Experts of a small language model: 23M parameters.
Below are experts of layer 9 (counted from 0) of a mixture-of-experts language model. Rows are named router (the router's row for the expert), down (a neuron's output weights, with its number) and show model dimensions 0-191. Each number is 500 + 50 x the weight over its row's rms, rounded and kept within 0 to 999. Numbers have three digits each.
Before each expert's rows: "comes before" lists some tokens at least twice as common just after its tokens as in all text. This comes from a sample of Wikipedia text that the model never trained on. Tokens count by the router's weight.

# expert 0
comes before: ".", " of", " and", " of the", " in", ","
router:478466493539438451499541496493577508524465504604519440516585546467466522572549506496497516551613504538524577446568464570527527438487526426445470462490544514486448531488531556470560495554534567613450477470460477475453569527422545481507549537445474525461539474556469512537585567505426458518427512504404520474509453510505488496567477478488449535520440541478480527411374366356524612492525422559580604505506421508405436509485514534420543460486493483506545502503484482490525502574602556390525507432505528482484559552537474541496536486567486376542540534392495493499541469548462515600
down0:461487534534504469550535510565518474472528579479531604534497441489449447561424498546523484432514471488503496471458489571558494451414583564482507480595618529523443468484439403527485606575471593510487534493498477535580464550461435393554468547552489515445615518499426626456530507524472527426443547441516535572399531499531488477497590508461462554417433453504569443542532519475534527554614461445399540504520426460540562498476453526532554483508481550520524495505412469590439459405478477568490532526493507499571502473385443481449528452468517491487498558478478418484517399420500455459
down1:472462406506450462448487577452518494469439652552493487401504523514521509487514458410469534482385558546437450436474510555478499564551528445520575471507455439503524524435416461507491488475469407466492408490556509489432506554469497519561492516422534516478449518539587493467533515501503443511456589494566435507528511507607491510492463505476480529443457504488504434534428464504450466497510533458480488557491506473387518462514403423474482480494629461467507495482487508555605523498466489498471560558513564469539501453607541516658535561556474457437341460529524593513531604458572548591
down2:459497491554519442510529540537424380473511486518570371453459492447447544453459453517477500557518455493503395556565565555547495548503543487536521461566495430490478444508451571539463535407489531486395510426378465488502503434649409514476508564463501501524424600476477464577556496554599450499420451454502480526615593507467522520498475534539564464534523565564559572552537481441568499409496434469522546460484497504508491428571462420490504516481517486445534438502429496568483488523482395485465525440521446588495532437531471556539446565533459551489451536435488547444435552510436442533
down3:590542523489499476398493503439367556436502504454401466495519490540493431529485483557522426451490512543503445555550532590470446678504375491468569499510525495542521470455450469457497490514432529516476524508456537567599545515559579409476534457473443519458415568492555559559547514435479429427545507570512441505481480552516450495524532515533521533434520525410549471559516420554558501419509536565439545570463520441478580470507475506503529470442570448570511495476454546551454528491439521465378528493562512517507531545469448536639563485548474448425544594540577534460528511505429497480
down4:476497553524559550470486487501486555563440505535417498486478426451500526573578652489486588496447524424485498590321555423467548542514543472523495538513509490456507621481437503487516595632517456484550564487473529471493563532437547472516547524472552452467460439533516505435448534493382535430567513510513507427494581442425469482476475498471512542458513484450526483555511560466409532443526546468522497438547546447413659444466469514569422512536543545509466483462498570583516410576449530519597450453489482541468528446517501459438474525468494559480454538538590511493467465463558499510
down5:551544482487479481512494489491477457519488505404522417464448552563592518517560529542557479489459504460543481468430538493585532555510525560408495428492580513458420395506514526545528527464581601567493465525588507472508582416412441429464532528475612504529575610451476468507497485491433430532541570457454414428545348513529475478511439504595393425531533559506555479582511466474455496513396473525502497455439490444529415524432480477406473559510498540418571500464469476468479557537473494465519530534438447439521524455513542452588465470542400450505518461429459535426490447483442502524
down6:517515357486455483590482467515535471531420473517412535489455533551520554505508497537477496511487401461504420443419404490506524470550591548452457477468511469559498510479477508506522552549521429572552437406579518436558495491450425477417485498473515532512511463410491401462504481472578464479538487472497396489481527491567483490509584517525531527518459501501461479526455394462556597490498424500500495493590411498495487426593419438509565496502446514550643553422466491557415424471543469507451570572457480471486508466566613518436455459600419529491448461446452439512454516450464596550
down7:458462472427530536374430494463504520479483529456502428507498538431540587616625536484525571468453550515527491554518547479480544469578539572487449482517499557482546491472435449550467459414508487479571460553458479472410499565557472552540415427432483510521504524460454542577479469379486580551457544520486422511613494392460514493618466512486476532435517504376447501581465546515436449559522483616464538443441453498465514494449507429435497483535471445577447484507397495529510454550545580470470539460550457477488415520522470543562474515470513487507561554530491505635513495432549534537
down8:557549550459495493459481499496555524417590473556448440450523467504439568502475435560490516498500488560569560571496492508414473521476482452511495557469456443533542469396468498509456521447426486486449417457506481503468588545494513541524587501476589467516506408469570502441450476460470524481498564516626504476446470537509549484497597509524505553516544465447533488484498494462357527436582469498442496545508564471482501496534451495508519482587506562605411528487591446447518551535403571435483575395508574486393414414510577522531578557427486403464471413522487553496482491357455524515
down9:485490525480558398511484480545504513660539596459455483570501455382460577533562569564543582468450507416505499517528592376448530473526505486516472489524476528468625514446442501490513537525455559524571538468518485505490467463544504476554468463431453471460491485460455522482449555512548492453510570476551477427579494492482455532439473439473507517437547473485471478525547585385505488542518583496591578489428458575484391544497521539530516465425619519491576480422535544470559497560514570512484498463475520538407501491478572540482464605560376409518572617502520499491504480469461469471
down10:467526433569399473519507444502488516470386447593542486514587453558413445507559503531378445513477474474452444474536525546505543444540523524400561497482510477483486449477519551586589488425501475478467523539448516484542485504402457574569485554418505497506521509543455534421471461506517437540446542593551505457604457516436510551597400522408509524539473455536584486518460460592481524430535518532464524524449571563489467580571581444417493570470501530484589522530601508594447547390497517573441420495509506474447487474508583520505513486491474416467444416499465442420459479526470516513
down11:418408448501555432431416529488498522468505548525437538502399531466470367456588525490519416555411467523583509439437543513537484577443575500565518550414565520522460484395497484471503523537493480506516539447520529447442519457455624440531507375507558459524519512436584533488446550547536538458466495460539412462470468586541588437551558584471480555477573518495521520552536554472551456536512439447456445517474515538554532460455563455427504524508488431470445557526555418499549495454494431495474533513482456554410570437487476517427446455547594506505458492516560504556479431625479452487
down12:627517403491490526555452441576468551511535505459492497466566539489435466491485455538589566505484563570488567562486464430511550449577470465610605429540466448590494411483566557525499480468536509530482514528435497492502459538544569585483574509502574492547497522465447409566513454417561490470429519533487467530361475504510417478464469501478543485505355580446511435458612506499413488511454534471436445564424524609479561492503580464592567517609504510544529485422494550460501487470482540493489490494555510510554520547508465554473441501483414429449564467477478502443455500575526468474
down13:440520546625459473511471483475494491566530564507540576453493519474496554487524546529501540469518540396521455531539468591516537460502557493421491525506393462516497510474486503435518531497413521700449513461474597497448546506460484554565466456495505430505534486529454464480499517544519462533539441510575522625500438504543502441454493561469559522563483461552495462540570408574499578652509464514475426604520432603496421489388480531518432480475503526485417502462566453434511432484494512542500455515538470441546480431520539457552426394492536514508413586501522553469474429450547483428
down14:563518563537544514512523569443455399503462511588514499414507459573439514515486448447626352515471482426451497604506502492556432535473534512579524557619537570469418425462597424486544386497564481522581456542551534392432529508564525435475537480433487464521475562454522598482488517482502554440508469492462505535527614505500397446509433450511561503596522449475411439486514515476504546534601489538616486490499486451520477512461558464529467530476475474451515457478466500490484499564493430436515519484549575429535474537430485579486552459493505527437488564481429487460479495596510514530
down15:479601410417528434559466515472401540509493542513538521513511567530514482470486556581573527438441506577507667579450513428461482417516409519529470509495441503446542535521540520462462502517496573464539526569500470495430537574570552411478518567540509408477504478505527441484470567492478477503490565463506596512505480444517501449481506458429529443368513610522446544479593560443472555538489503477468511416523435542555537440488510591454501601457532534441553523553631541547470608525538443488531425579510495506596511537487557504520443417554507457481558469547560458498499474448451492497
down16:519469473497583485496446515454472487505572427433525490476548507553491468544552495562516442456464481496490482524622519447392489495510485452513498468539443473513540419587484532499561433503466448465514485483426504526445475536558584461490551520479501574498410583491535451550546549513520535439462442589482532483403425599511461491479510434556576499443523602450508469578513482567588495510627574573411493609539559537464508486491424478573492495497479528457519497447498672349463467455535506509480536456453470487526473516435487466575468432459416471478460449510605574568459482503464547455

# expert 10
comes before: "1", "2", "0", "3", "4", "5"
router:563505468485517503621552577456419458486556531515529491507475569525536470580546527465515486474524478430479612457519403449492440549601380436508481569481610452502470474546481495555608464524527537599486416485426492478537526505593438499485531527595527476461456493560490530568505432513537443553466484550463438432452462468519538461494535438527579422525433550535455535423514494470505575417499430518467515439519465549515500522529495465457478525514409474585576550447413419513471596496494542503470565495408464464568403516598459402481552502491468451480452543479560411514463576496451492475
down0:462519395566472508493531470454555542491477520579562497442532597452480445448519506591549467505455514550487498532409449469533525463522495508430537553573427409518466560558503571442472506428542472578571400470543461496465627513488458511448476464501535340514576466521556462567447523522538558472507521451471513496487544525525417449467466456506508451511473625663447538443490411517577519477544576487473403483467455570465481543532479485464501509504484528446526457447499396483454569524426495468425459517511427440465504514616563473494470527495491530461586534437479523491521420457594461525
down1:558445504435461465519445546525500458512534571521517484455483527545546538575495575495522533418529545484574492398488495501451523413495496566450490497518493492487550480551472482478515429531502513558521485438578518465512459464497461501555484580575519444532448476434536549587459470515491558575476446510470450509479474497408501518557432506609438428535441416528559529526542564479388592442493552545523514488565487485590466446534419486505538565493394552476509496544525546553407554480496490517482473593442447369533488459573449548410372534402587502493529552414581417519514584537510604441
down2:470417396511498428483525516462558432501462622550531458577380554560496496533468458487414473436484453506488445464559499494588509530488520492481561388518493497485569550443514536494493465441563474571579465512517519425512551561533544526535532490506514587431560460508492473416498522534540512432446524551414559495394506584503431540571508511580480495490566513622444495471450563433418595600518504464586576516509458484506441492548503506561511491524482536503480395589555538527490428447474502418530430502488506560459496510470520503398543495628508488505548561447445463409474431511517468442
down3:553612459531396573533558480506508539484466413510485403563449518490550531500503463543473557443468577472430579483491474469419532511491544469506517482534506479507445536535534539479533486533509504535450455519422537542460458468413559514536464493476583565438522450526533475488516553418488564480588396500496456425517518514574454506521488461573597458572486559453498565498537358467441547465500542551482537475470596418473559451586525466473543502618475579532506558514455473533599497467562487373482568482502577442498484401443419542481499512416376412542510536443534446483452530535491483554
down4:614453460457520488455449453490495521457524526471503554498550522538510436434496548539462530530498510504414471426442519496515484448506492528462434524407490386478428526459498480577561523562446469499451517476501504567482454456472495492529532511435555603431481527484603488574564509475547439512544424569493500417585512638540539435494551518533535528404484538473483490575484470566440493484523451488424364558462482509451539476527469519536333472443456429445598433586429526497454494567530482452417545536519476502558499421502511542558522423491361529547498498606489446560530519442519533491
down5:508476483506511587414502431482515432415416631437527510467466459531536554491521384388484610429519434500436499440554488513473362454518524572504548499579382537516487543502465477567539496497551514522498635563417536402479567451436521474508511526462484445482545471544535575485465502406537508487440488429514459482501517497477498545521501470482471509537510411484461502437507552480582560564533440509613495515451589567487506492420435533530547475458520564500549563535497552506481487439436480459494487473528408564574451526524563545524509528493483491461494515525587467464416423567614500563
down6:507434484479569507452518446566508499398552525609496462417464555513432511506428458443504449457492439504536458484547562530466463432426476396406518407591515508536624489493505475575426526499436514528389548399486461545437541548489565569439476412583489557490566546436558474494534543496590515417503545526505526561433426531507484521554446538522558510426536470558502509498526409545501472477493497461457425553440492421476521526483458575535519518476450417553526488462485470453492524485486578480547511486559506319460502600495472481449428491552545459551489524403473495474468471495408480510
down7:547508546454617438556535466630482451439489535487567526530502485463481435474497548487528498473491520457501496489461463534461476445520517579580468492531541435514468549623482494544467460523432491492492492451526495522470538515418446516460499535514581513418423454578601521459450366452441433523479501416530450521439425476538563556463500508448381560507537586539458458485506504459500639440511568459504476432453517424463463446469566603442477537541533459505478492486517445422502507491549524396483458517346500476450571539490490498556498572509420457422461401446552458450566557509507442508
down8:420551532509454434488408468511478474521533526475489380468467525527476466490544483470549500498472558547543497404493495497513497591448564556477481518509490456462464500435523557517526550433487525420472537523530515437486549437419399523435491558478487654558543509456565458456516559547523538532514532532554529549505480555494560477422392441453446579587444449544511523397471436422490405533507589517475476451509462432468453538481526513424496446450581431485430488435572433496463496470468605493336513546569450499600463494499543528514439515550533516507591567482544409463575548500474498446
down9:487500567541524497524588459463487554474539469539549473481441484572463511456570444586482473421545529509468452430463522567471465496457495545618555486487479572504456457614480516472439505470453474593534570516470499517549462466540497513504485388529511429504476568506413521400500564564551569548469570575510508533387445496518420481624405457506474564484465533524496496463505565580526532527487492545529409409587527471464580425530439525528505569471547526457462462452519386567529553468517479648427566529487506494457479473521466459403574490457546515460515507399510587455455527461473556471
down10:548504541475558506535497424457472578512522565411465484507512609533490494492425553508516443494566446372476535432563567476530540509569515590550539511531587587596473511472431542478423397543478545508532576540513588541435420470413400493529549554441516505490514591543509444590536421447551528560565576522489531527538435554504485504448516446499583495547505525466512415462600424549542464424594514441496496562435530586496540551455453599567507476469435539531472489549526459483468447512511481542422516473504558462507441556552469541518547455517446461510565465464498509442444556546442571511
down11:533510461480521448387552463524436478507490530450672462531507584525523434474519425484480426397474554551482453531426505496520403428534579441476494525497458529547528462452524559416522486477523487523477473598567491537454508458570485545458440550494445442489599450441500538536471472431524510475390527444489534429496589519517527570440533447517424449543530496463457548444523495487523489548509481467463617477458497525497505520474440618455473516539581560436576540482613453527455549434577541470455415569447455451593550483425497465495450519561442549424469562464479514558560503472555438546
down12:530509441443392515570500424458621494515552466493478521502487474449518505499488461469519557464467549551562579544349534459524565540479464452486509425500482482517442529443524558499488468480563464536484478554499509372478472529504539551479447553624521469464446479488490544563609510489483546461423532460538515456501378576496496457529502442500540453519504547545471478623479524458507553488468433429510596441460455569429426574462526512486587469489535501450537525464451570455566425499471432497515500478456491375528438492579378557498572605514470400373509503486443497520504507485512542557
down13:417402581524549488553506494501533528472657524449544514558489459550543531534435630499508477583521445472447469525493454553443474428462524498415459505473610424450430463445518485475454557451507527467452495577616364545562448430564437458493507507497508417589480575485592562573534585458512530454500491481395507516536607536509503505575525542597525463483455488497491446455485503449578477444474439508457470570515539535464496529465454541498462399554508433553473451526471501416505519546447550542532544454491479510469462462502448461469512506466459589478532495534499405544412455497512449432
down14:411544488513551462521464439507550485569392552442518517526546547514473480552604432481421503442437470419475558454498453531602487520513515429373552593508438462578472531466526481552572434394569448565514506532568607503429443504550551481490547477539438459562464531473481416442541427407547544595543464528481433436552463459535566439410494439536606468592470443485497481408494494472444493448412485402556484546513450426500570541457486480449529510502505525494492523417521479459442541480529456500531463531437483481433459462512470470469489504488493561559586470534556456522495432510422506534
down15:514555534424506567521472477483450526506492378416396597436380559511430515501507515548575489415510521488384582532479558566571494467455464584592500546447514539560462500450482491566487507580451514510517404488494487523496453535444522558482483548468549448535517510552563554541559442531511524414524550517514535584495566541551440568436509495469560500488502532550552533524506527519463397489482547481476429430477593479532488567472406587496469409498489483574449521554372404453515484534501474457598475432513611568508589541565527541463564586466547527596502508528506489511494504509492476500
down16:431552494514478512472498452399493471493586538533553487433458551577530500482469513495476537473459479512530487527538564459449476448589487530524557510535507451458498461571491443484508503375484476574577475635504457519602470499526524431456639499570548498650453567550477469539576491568499573485517478471457484477532365494525488473488449392513511592500520531443471522535537534550449523460477542494512471500508425431503503480505481440590345488510470432512512519498509523413520531516588487591468522456487518489596438427555477553486575517498447435494507635543515444446412468450578501510

# expert 5
comes before: "| ", "-", "|", ".", "- ", "′"
router:500598502424547528609468494429495484479532436521503521517536539569509486470581454468550455506475525500439511549426536474543522463522542492543533387514553500488504435401540622387528530477556508626435494437474541540436444464448394550465461466504443588376506462557432493586519588448455470473528472478455439547503474424521476466554422477531592518461572438527484464423452488505510494463515529448451444608462409554521486502485506473448538425414438461557538505523460498485530570608500576533463530469513497491442514464425502564450434409540556497487519550511560552451475495533464556569
down0:445389531529578593542390434348484509555479480449577555542460559562600553551562427413465549552489506538487379540417429518522545494572427546554499494517491558458536484516496533486489518494513484504491459502410559393512520554519521471549526450587509563540630411450491439430527485504470441443446406499499489410531498462469498469563504464501495560463478519447565457509553539531570481473434544510488494572466544496650552496516490487571560430519452480454503601525467467478542427555514470478471476495482534591462507466575467542514463577541491473504509475451566529521533530427459477509
down1:454443499486512473502528529422475472534569499512494568529507495480406546495551501592494591460537553479524529516404602459415486540537423572446507640430597564486560512510537479499436498552554478558475472446493496547509480490468505624564444545545476461488465470458603476509570563521516505514506408518465504518415574487333540508554574551423434512469427430481467473575453471523614468492502504477553570510501522513470526515569582546517597470534449514546478439375477456551435468545503438505432479545478525558513560539415498561590531473509531514509515579442467512525467524453475519424
down2:537545498583533556508487484615560473503532464542423436477506554601527501394482454547533494481528526546524515477533518536479473449445512490560590445573448483501582501506488415621470531524543453505424504515508516423539479516561480516492500513552516401499536493524483514490485502607508464469431556536546614564537425495547480586494423514474570632514483486554486597486500499527585577506489594467493486451489457511504460539571574575624427476421486505550470532504471522587469483509527562477489496445445510603440532546490486506566509445367576516607522456456407551442443490441481513563
down3:564554417402582476454486514662511499452543579475448496670490522582521506352548545518483499443524495523457563537479530544516425513535490447457502426515452485474496558512579570448476461551527393575449534415547499544401535444476558446462481467436470517460469490485464511442582437510475413531491508480526445547422489369456550481494547560499543532517469481474531513567579484504449416590542534489487498474462544504500534471565527493484470529520502419421545505393477426479422440514495493466443542497501552486467534472431494478429442462485502544548589540537513517430457473474558472430
down4:506574429578553501551511459445524477441520440451570557607543510511467474554538401528465498453472548485384462534541479489523484528531529440532525531518476449453459463503494487384492528462457542537468502505475412462507536546549434600574478463528481497488461548515532468472515530470510507555451495484525409521505455404487495454514530545490451534544385530579449516400508565551528489498404540508565434512555505527610589498424464468519429566439460553505410489541484461433581453479457531354622550471449499364503438511490439437482427505552486551546458473527596520468477550537578518437
down5:575535598557495556454482518618532571518538503585448568398514545498581520383500503564413499457474432563458492494441491518486558419534410579501501524431527504511542518452379607498477491560530578471483540513445483537532393458452486472421526483498577520544460557442469474529550452510415447478521484512515522464486525556479475512449525538552484591455503612557412501527538503603567581490486440501531507438563508495535554534484494542483578539577521541545462555500469554415484542463594524455577507457574483468563458510504445555574571487605443567529524570518471479453466557449502500480
down6:427491480352486435518534578386503535515457468455522487522482597490449442576551555576441559439511434538494457495451513522473482505486506426449477427467524501530569498531531514482569550460498521512557481481580492442535614467602453492480480510511388520523618453497512528508625503526513479543506454475524466526482556474507489554489460435438448458490437508542541610537518467473556422507524535493409511434408429525436454456495489460438508469537422444501500514465508509431451419543400504653523460473592473563484496511504477558427445493454508405495543589495506522611537424531545516548
down7:555610498498523446560448566567483560567463519562452460422513500479530514501451474498516546535573574430473511490512519434540562525483506550484516521567563638458613321504480509493504539494523581448517549479438550575466463567497549404469492507461465533497486492500549492518477497450511458520400456524423559467514506569509501503568495512484544530536416511486519525427577509539487459539478490549555434595465439526491441474612547582629534460505540506471397474550508429497483454555554543400489435465506544508535514446509427576443536469483460491498510458623453518525438412410496447451
down8:479500535452480476510574533547498492492525529462556535448491474552504488577477547527397516527447491572522479442502488523570546584528534525516556479602402501521606535553472442486437442485509456488477588439601493519538466524517434611612544453603448531579474550507502470479490486380519473524484494440546575444521574558571473487568456449516490446529542605520544498501527560463493499503532484555522576468567514451571558466537521488607384469603462495435413557575463512508515548554536434443542526481566508505451461522452462479434502538440517444413628464555452479530486501580449491411
down9:517555452402449504513505491513427421447601506461534468422509497545530442569547558426387482507439578491513538443509483530623482433438552503488533503516509533547598495425477510419471531410509523469474461457567494519575498489515460440513492483456500516498490483514430512579530424492562526447620528523586496508485515543623540513533540430465469579463515462467514581501498490382423429559415516540483477575493488553477499587455509491495488445494479490525505530491443426540529466500514548524518497544470493482395476587397489585578434590508578512432433492454533497469503402496568642542
down10:458475511510513480541483544579577503509562472465405469518505529587459469487524460511554568524490531448518497596465532470527484436506570641540573598552543516501482496598365442434513606498513543568470550565527369538529530533584500554473501509549481507487508567444472517455541549530541471548455551518464391563437438402470498596495438543523593551498439595495470416498463473528473463543573495514407453616450529503513520556501575401543512541530561506579474491498531468481479464450561509560505425543454529506408501534555498496556538435513456563516413512478534446510579496477517528547
down11:454550476537515525420466471594534447480459505521510460459537538543528507475459529548377513567444551537478590569536470462512458480450550519443494502524573558464459553534555432517492487509484555444543492451438612497473479624561537444574499449484414418472441499529466511533581516415472468549509449569551534477506579577394497483432481540518523469457582434514545537624544452491480491482542420566482535463429466516505445421532484421483510533529546459587573436465524421553546515409624466460475477610515452528504539494546470526561580493488576533538438505557592535563428482481490570532
down12:556482525436561552447503604614464493548590460475428568456488476442474548501503476572545508463467564504478466518499515550508588495492471516482532558599493556501575487440517484535486422556528558518498540469550510453534484506496509439496494571444479530481394452463590482557430461507630557463479433516533381567445545584419525413538479523500535480470453436561473419461513542421506515523538545505577403565504396531628514562535529500565537438430446432499517484475514578465449504469549512499495546522531602589501474465540466424507544508517481483498586426542511514449564586460496510614
down13:463652537428501485438434550498510468487516556537490540505492479451497364484578369544476496405503539491523423468523509458528481467452509531498544613470521507543507416454469499564513520527535442424569494498598506478436601433607492532526467498477562571413463562537511526484486477481546548476481482600520594484594545521556572487474460513518486492547511517491519437458436468499494568407522455452509465409533455550481623552552617540509512495444452439522390463523469545447545600509514504483519517517530505420459512595470480523499501495462548449492516521564568480505544585461575552404
down14:457565613499562447537468475417484518493511424520559498568567583507461518591469531502530542485483492530513603514482500550463457428473493397523485489535425574524491403520495553471478569506554512493475509522521386448507599547510437491511501520508547608458445528512547453553548579477511500535513449468442507585468543443514365522489512486506457514456459484456531528516487531397586453486459391539498455511524475543430555537514513470516489439553493517561547507532586419476520528485499552524413486639494459484592516453508532517612528467437603549474582407616462559404493564477550462530
down15:560534449537522515557553552486570591492498463435397384591503508486571514527625472516439474576422443492532521534514447465449493556476475446513487460373443502487472509401554425500554605461585474509452517452453513600468557498490428572527528456534409509493496474564517517478552501427404489531456593511555549557553538433497469445540525432524581541481460421435552511532504609490544407483479510536559561492453477543495431455508574384521485600464514471571567528594471489451510459535486475544490499557564496507553508512518489498486465505506414506446535530529455500517441552504436556404
down16:517441551417569508481468425516453530529515532443516441517537608583577514447453477564467460537540456512568520509482481531539510479505464474511490511480466538439529498577582510460410530481489561466505492497486623482510452487526466459579445603450465445515576470545538474482580453566586463629515500508492549548488517522422473465535451494558592429460538435546574513430411503446527415538535527523487384490564556626494557520439494441389405459447505513489523537517520566488562498539494452511515490559579466528446538541479466536478526413597570502527440593595496563539551421430460487481

# expert 8
comes before: "\n", "\n\n", " The", ")", " |", " He"
router:507606527565421442465462513506516429404455437526374471461529555539495468443525535481550495526498527499596572459483466525560563462567459441455474526530579508501541548454514610538532604530535586425468500488499501496479510504474436529504508499647426536485486515477471480548567612439465549515456529536412446539504444502570498511514437580463452567442426510522486422514380363440486534464531405508496465537516395492470489516478456461527488496485538460489576536463482455509448567560585532470564531521481544569502508552545441505493486546554544560418567529479487462384496553499467461592
down0:575492506496495499465482530519490498460479574466493435472443326416567512482489482484440471462461503475509519521393446471577481528517533566552526457504479534491512488540490509363569454437515450440449573442525517527474380498483507536538590488567471504467415471517494586439456555436509484537439484527543521395558440540530538422577434529501432510445591491538558480511423429499518590544530513474563590535573528505512446484496503529511593501486400544600505570510460465487438460579468512386529497587529578435556578484526477446438491501507506496502404443442565551472449436502569532466
down1:462461471379608392442487392528577484492524517544477538447503434492467448603497514640535444507467583463460479362442454538479485549551533523451451452453509563464512540561539471490430475504455494509564455548525543468540591523465511414473487488644405529471462468532507477428530443450507502508482544524509497462475458538506494452524563431480473528534546551441536519489464410501506495461476544553550572495577402513454437432476593508450465514408431442465497535496530588541472485488484615451492526491396433495462575475441486463427458582503439427494523490495452501452516469557508482580
down2:510441475574511543388461533479472498447565441447399572535563446550508507507517456487521423506510508509389457445546533532514461497505570498408531506454488360503444559495583475535509479460433525453528352528538544403526430559470613505517480516475554526506484397499531421509424525482570538541539548546522552498543532524529601442463506479507496481568463455475417532499463448602511547512481550541453494489468439447456512459449393513512534443500523505434475557578454488504463503523436543515466482523524514438569496531460537536521502457488447500392495416418555414623616528528473422544
down3:440403451545531491542607384483421504535464361382524541512537517493529501560551506469512626511530399519496436486510460546470529506514512547460518515535463506491526478416461428425442466557476485537526470499529549545485505511513405528424479470393460488510547471570486535480485492548441475503497567509482489481522460641487493563535538454479460506555466476629515450377492541464492594535521488474512456424370552491397476584538474503452509443494517462553528534459516533476540551466525483401555455543391510490482585473575512467489471531402493497548552467513485575434488421516440449564
down4:488577492505492587476483507452579583481460497539490479531552611457411489490543504513522417577617496554480516546480495479471584508476513565448544539522509529502545508481555480464431523533490543430584527469467497477499473510496411533504510622546490487463514536452456498611503499533379513443428569568551507525447457541464428369568394500510495555483482487514482498480552530438444448504434487512486514492545613519478482444529522481558447502541497537585458525581429516393499580594482576433491473513560391465452402520509566405496500545507479495503557450490503485581648466453558455538
down5:488397539482561550527469572480450453518439535446456426370494447568548472414478508481404475534523419490487571452510553468467375474537429436472504557565530529463457466452516501583483442507413451617411534564408530490487443575471407560458498637514398477438403477454494528496519567589532510537504520582467477517496554536472488475484487510491504469542462537529464566545486468521537547550413445572528466465525579445475527532501555501557507530525473542535453533420444514485510460483457441412518472390487445498505579524493599526498512527521497426597470485532449496565510535566584490516
down6:456538465432542473497500562426445484560471533543505411479422476539494496564482491495465556560487393424522494491433468516575436458515604430494343578451457526452526450440562581432458553553525409514493450574459457468475485558520473445429521528455503561448495413578571539625511535487514432533503493498531474495528555498444510520529507528419497474499453478591473560457483577485475442555587432434493550501471565475456423508509536591434579507533522510565398502556572453465522485533432446539527513593532542499497576538438492490455583490438460473586455553580470485494473469531462512403
down7:444535487523583602494457520529458517501482492498538618438536411578468474448466540526469511490405466429463482504610455474549486465478519437515452533458443459494458440535592451594521511533505496496539394579444484529569489504469609445440526411491497475533475455426510487572582497483444554501518555486513550481572517487435471469488542490479459472349528500485523466550569514532475472540606459596455551511564423539490503483546438429471590518518458502491413488558461513519546436543469476631504490421572438547455560505612429524549590497489521541469526516492526623527470519440561484547
down8:364558547536477487477467570506554453460490491527408451467571491505565453533563508570472552574568461457520473497429516530551528536529513534407455492484498537487535444556479484457479589525583526455476418536481418544490427463595553494573446546433511488474415591535564502392497571617477506474479449539512473507470546457456462458474525483444485483435475433548516517545477535537451433386523528547497574482594566453493484549564461483480524514391434534419479490597604510524542486565524581475553508579492552441498619552543468490497532547521453553559455476525550475471477474369448471470
down9:539519431555432588502474485545400536507475492510454480467443545468576501452514531466529482475472545513513514570433391507440482505421526558662538542514439542448542605509550414455464552546399525559484490528481491579500419488515508547472583419459611524562367492522480522521471353508485441432501519461537489501494505502416533477513440555529550551411421482473450466531568571408537510512488508527499471526424499441528472441396450509482528513453543526512469432458498492517476507576498421416491546475471548480526507462478461499538454504339534472427565503529506458448444553501450459438
down10:460535490499449483551567538545472462505442598422554515495451398471385487478554479519618587433509585514535468570508453558380470515497586445484442396487488501487480488485612522457475519550561448495523516634548493509501450533522584590526503476432516502421537470522440602545496476482601555471553568377524494468501500534411451528624554504467466447521513478447425474406441600573534479491542485524511479531472431494527482491434504570521583565450462546481524468531522590394489517483562569512464509568460504479474532475507545448452532448528496493456510535562492494543461444466513518455
down11:464602480513508568517495546510541545386460461459445514428542471502431535443508466491450504515486434514449547458374532521500489563437523471550545425556591483531447424510520501511438433520445479521508546473584513412571477490497597516520422501497464408505548381646471536438539531508517513518464587548553500564461498563513513628546583486463461493428516541546518422615451498500410465452434450494561501503488628565521545444553458382501553523462516507546513466398507494561580554531577456483492488551528452549532544538549531570501537497429525499472447455499493513442492461531520486442
down12:559513432479421493498469504552519577510535526476509483440513517483445476530580567473480505519492446589459569506592489513496584494448501410448575556451585502476480550580428448473445472446582636466505502493367470420495514540527465432467478474528456515497457463518514501448493378545535605453496494516429483587378517448519448495493521556485504489568489491486595384464438520529438461506586611540551528432455446436471541498447536508485550471552485495421564490383454557553616573513462598510549526460524470535505515480496454556495539499453545492615460511487507494490477436509501494419
down13:475524541500413424582498535499604547395425450548466383539548526575507554502435484589494556479456481569534511495463471472494537488413541507543471596552561482540515458550567358489504512583503505479461493547513517410470499555529620478521449523476506516517563490479462562519588536512495517557430515493523554446523449473537522430595476569527423606465527487478478404481505456512532465458508560491510483556470530547514528509463592522540506532558521531505502482510421443619444528585475501518599520517363488488573523519549474476421589571518442575493545533472436517404424551495447469541
down14:512553474392482472534472558489416566427459523451491484513508495510460616558558478445508523538473522413489528503548530410510542471519447515611421446469575555540470455470447465478562489509588512467598554542448454467556454482532546491619570566462544492563499430542493480550534393580471436436461478418588455466402633524564542459609471472547468478437518554529591518469501479570490467467442591554473495591480539490558461477553540487462436501392531581500450541543420479470446543534561500465595529494548441532429494508464511519547514503489443452489482439442498463511531457559471497511
down15:562472511557520538568479585483507482489462400396473463505477513347537460529407559466521579504471578513499528510501473430534489407515499515522514501457517454524453537525386558516505444478489557484440582524476499459392493559488568536585520455496570515489516573436465402498500590548596615501564480476534581544555479510518478525523507494527589458547552515442522488644460557492530567608495504571592485581467551499457501497554458451466517525451581417512492451558469429552471571498483612503575521576503450436578526539422491462527524498440516540483535554477460564488531481482481473550
down16:465443553497536390571437494403485462547504468447459447541471519550491473417420482471584492514484447534565603561594572495494529524483503502551440576508493458490384469547458502437509459559485446508419498553504465507460577454491451504535545441573462562525498578595523501490495413521478512459463525566562569482502466470513520508600534499470502468564419413492557471443442446531439448507534435503422450406487524554435428532617522480487485444465518539597501468504493539423567503406554612449500439502538581510554476438409449544569546483521521479464540425424480431569469487439540474476